config.toml
router_z_loss = 0.0001
norm_eps = 1e-05
parallel_block = false
warmup_steps = 267
Below are experts of layer 11 (counted from 0) of a mixture-of-experts language model. Rows are named router (the router's row for the expert), down (a neuron's output weights, with its number) and show model dimensions 0-127. Each number is 500 + 40 x the weight over its row's rms, rounded and kept within 0 to 999. Numbers have three digits each.
After each expert's rows: a language model's description of what the expert responds to. This comes from a sample of Wikipedia text that the model never trained on.

# expert 5
router:450516449514471574476480532498479344510464532453517484522517529481475517551584487481418517556550486495542567531517554527516437547507594523537537529531502506526528513492537529478495486517549488480484543530502428486518457560560508477456577486527570538471530509491495554510559415461521543484457502506529496503509545590422503499508503511532505464528526459490514487534511469408473509467530
down0:431470549460523486496501533436526513425572467516521533480467469409474563478516487499536533488532581546462529578516572418511451503434566481555525487589486536457455595494483513580447442516553526519495564523506480560557480533494482553539447479487473512529486548519470485427513490533521509525433481443539504516475438522566476471572473516452503476504526507525523477448501543528431521472522
First piece of a split word, usually a single consonant like c, p, b, after the or a, as in cedar, curbs, coyotes.

# expert 8
router:487510466472485573476502538509479380479480469494454511505481499494479415508527424492365552528504527521561507512480604491480472513516554466558483551509504488512525521477515468489463450446584529533523491510455448523479424505544487590450575448540543526450457496549460502486529449455538552488499557496545521527550513538453492552507473540491504478482532480533555475493556525463441522467500
down0:526497483521513462534552480490504532502587493460509443529446486451511579482452518457490450510528491444563462475491474383529413526513594518493456516463533434485497458481489509421529468539482491598515467429479444504502509504505505496511547526546483479507503550480527454509456496496519488524527476504493535422405505425465422485486509505429486430460459456506551474502488536555536451522529
Table pipes, numbers in data tables, and adjective or noun modifiers in spec lists, such as high, air, surface, Top, Density.

# expert 40
router:461530468466441579437497574518486409501466509509466471449513523480461477517552510508420562513517539538550464532535621490505453458440529467546492554500498489460516550515534523521429462443558496518446519560527463513554437510566559619413546473509499549494500499485506517459537502462536507456460553504486516542510508493427512526517516468456519473493527451475548424554499439475489504485534
down0:518531467434569507507548426561473462556544507536496533528458495381486527516566499599508400495503503529576516532419525499522486562511532526457454520461527473493507494449522511503495551425484560461509558465512532458460463521426491519532472520458503520515484485499603439489490462495477472473477518375472469448542535499511535467520555468481549519474536564454516505538522452539394525434484
The words the, The and a, plus infobox field labels like Family:, Genre:, Type:, and pieces inside chemical InChI keys and SMILES codes.

# expert 3
router:506502474466493610515470565497459382479505503503537477522511525487497415530493480572422512499502506555528528471504629448486496488485587440510508531501473511571524480485533505467452485511555509448555494499510457519505427498469478596425493456558501529496484540531506509442519450452497557482497522460515484486508546557461501541569465472445535548551567465521488486505501492503479598503475
down1:496494486445524497487531469498471434507537514468524487505518385528453488522469564495462525486459508471555488422483250556409490511485556528477508537471459537501480531545478512493467523545514480532526434481544501449475476483488484537549492488527566455548427535495441474506493438457518508500513571461534509512511530556476496493550529489471488504491503470458455554473531507522539496527555
Pipe separators between numeric cells in sports, election and climate tables, plus unit words after numbers such as km, ft, lb.

# expert 55
router:457517487473441643489457507549490429462448548507499446432536511461453481540552512468434543506544492528552505534536619482497485494420527473501489558547514514523502509519523475501477507470602487467495535540524459507508454588510492575488479449517534533488518568506489535464534467467492542437474529493466546543505525559446513550499511469477604454490523478441510423527471431475475521475451
down0:419486487459538536489488474511553452551526514467487522511492517510425517478542459433495546485505424494476499484492503408518452477542489463501563491441421435465473508501506398529493481458482525397528509506476523462464528519465514538589518480542510506487545516479459466446449484429578499434482571481493471434495450557491442447521435567474455498455511523566530543486511538561404507413530
List dashes, line breaks, "The" and field labels in film, TV and album credits and award tables, e.g. Genre:, Label:, Best.

# expert 41
router:468499495440476571462525590516500400477454517533513413452528517497458439538528507498414580476516461556495520529545601517494449472469563467522471570526524463515495570538479509490491480426594490543500524545513494483524442566536543603487510465530537559471495509480516499442551443483512509462477569481468521514520510533386505520571510477493537493493515400457557416507485480490534548486490
down0:573489501453508505462484561469544570537477458481384554536491594586525523494506545489510464430479507453454526491542525470481527506516519506471507510521604427530494423546435543472499495459539488503466500448526523500502584501562452506462459549538486532472527479501498559428482544533458530501540570517523510543513473462486505504560520434560501562487504625488499498532451441471467543582515
Articles the, The, a at phrase start, field labels like Family:, Genre:, and year designations in asteroid tables.

# expert 11
router:469504475459504517444479556503501448511478478504507449460540546429475472540503451499398500514522478527518537539550663496484455541490543455504470517527498499488523535501525478488433485471551467491511515549492456551526430579526507694507524474520532492474506532489477531464508451499504532487491528484489484518537565562473530531496489482518578467571556497477515458562492486459486514455475
down0:469461478553528528412499538540480489397506484422480546501523491554488501512562522472444489504555519487507400516541523465524491536521513460507545508521475503506525524498527553422519524569479528531513458520527542522554428495436584493488418454504538560475507526504481515473530493471516457517515508449572460473505569506498551487496445458490522472468484415474500475473512459540468473526462
Adjectives and participles before nouns in politics and government text, such as public, military, political, high, winning, governing.

# expert 50
router:481571485443467609493470507511459372463449521503499457473525554464506507536516526425427545517518493556544506574508659478489448511403513454528466516515521486532474567511510509521437481508557525460514552578528478517540469534519522504481507463532551543505518520461477513472524512512508572450497505469456544519514505539455512499507475484477552482476541407498534447466501517434511599519516
down1:437544554486516533492534540473457493462430525580497535464515465574476519564510450500538461468522461527559544526524512496492542514486541445444479448439496483534536453523508485579482501477537563494460536430550438488499510517411426473549496490562495509512529521566471527512486413515430493514453516533562499502482578439478504469486474439622560521472566475586522405517524515516491447532494
Line breaks and list dashes starting new lines in infobox fields and lists, such as - Location:, - Address:, - Producer:, ==.

# expert 44
router:442553517445501520458491586464444371487415537488485447494493502479477483540506479489421549488545478530531498524507567468483497474481521453564510523515469451510549558522504525516450470481576480482476531526537471513519468532541533530511507522557562516474539491445489518473562524499538513469498561509513484497513554502418510517552508504495528501543486430439546478494534479490462552471522
down0:471526441507441553454535521509530471464494538458531524472547602447499494490507497454449535442505513500512501475529508523509408504479480432468479610550495421530482506550438464415580492448473542491531418451508464480542486477495489525518467533566453457493459560513453545510507528473500499483468554441476480515426504523424495499491451511437428432490534518420495450418546474441490583535482
LaTeX math pieces like backslashes, mathbf{, _{, ^, braces, plus line breaks inside formulas and some articles.

# expert 2
router:455516497534457545475439504523491345456459553497499496519546548436478491571555463453371501539521515513533559550516584485538453549476573501541513547493505495536499483528518554472484515474536502493493519555526452535550448555582481475458526511522572522473556481492497544529504476492506519470481518492515506521538521571444520508520520496504540506505534476460537510517559520417458507499510
down0:444504483380452425533520508506514474511498481443462461471535539508426548496428501439515547461498501476495505528571507505444525496601459458502448478518488527463503535492530567446458469496471501535533497477510574512585490422541473553543472501529455518481576518433527511510441515495559519537448605476499498537461480491512493465560490560478476471497531464465521467499472516429476432432527
Opening consonant pieces of multi-piece words, often c, b, p, pl, st, rec, dec, as in misd-em-eanor, c-rocodile, unc-orrelated.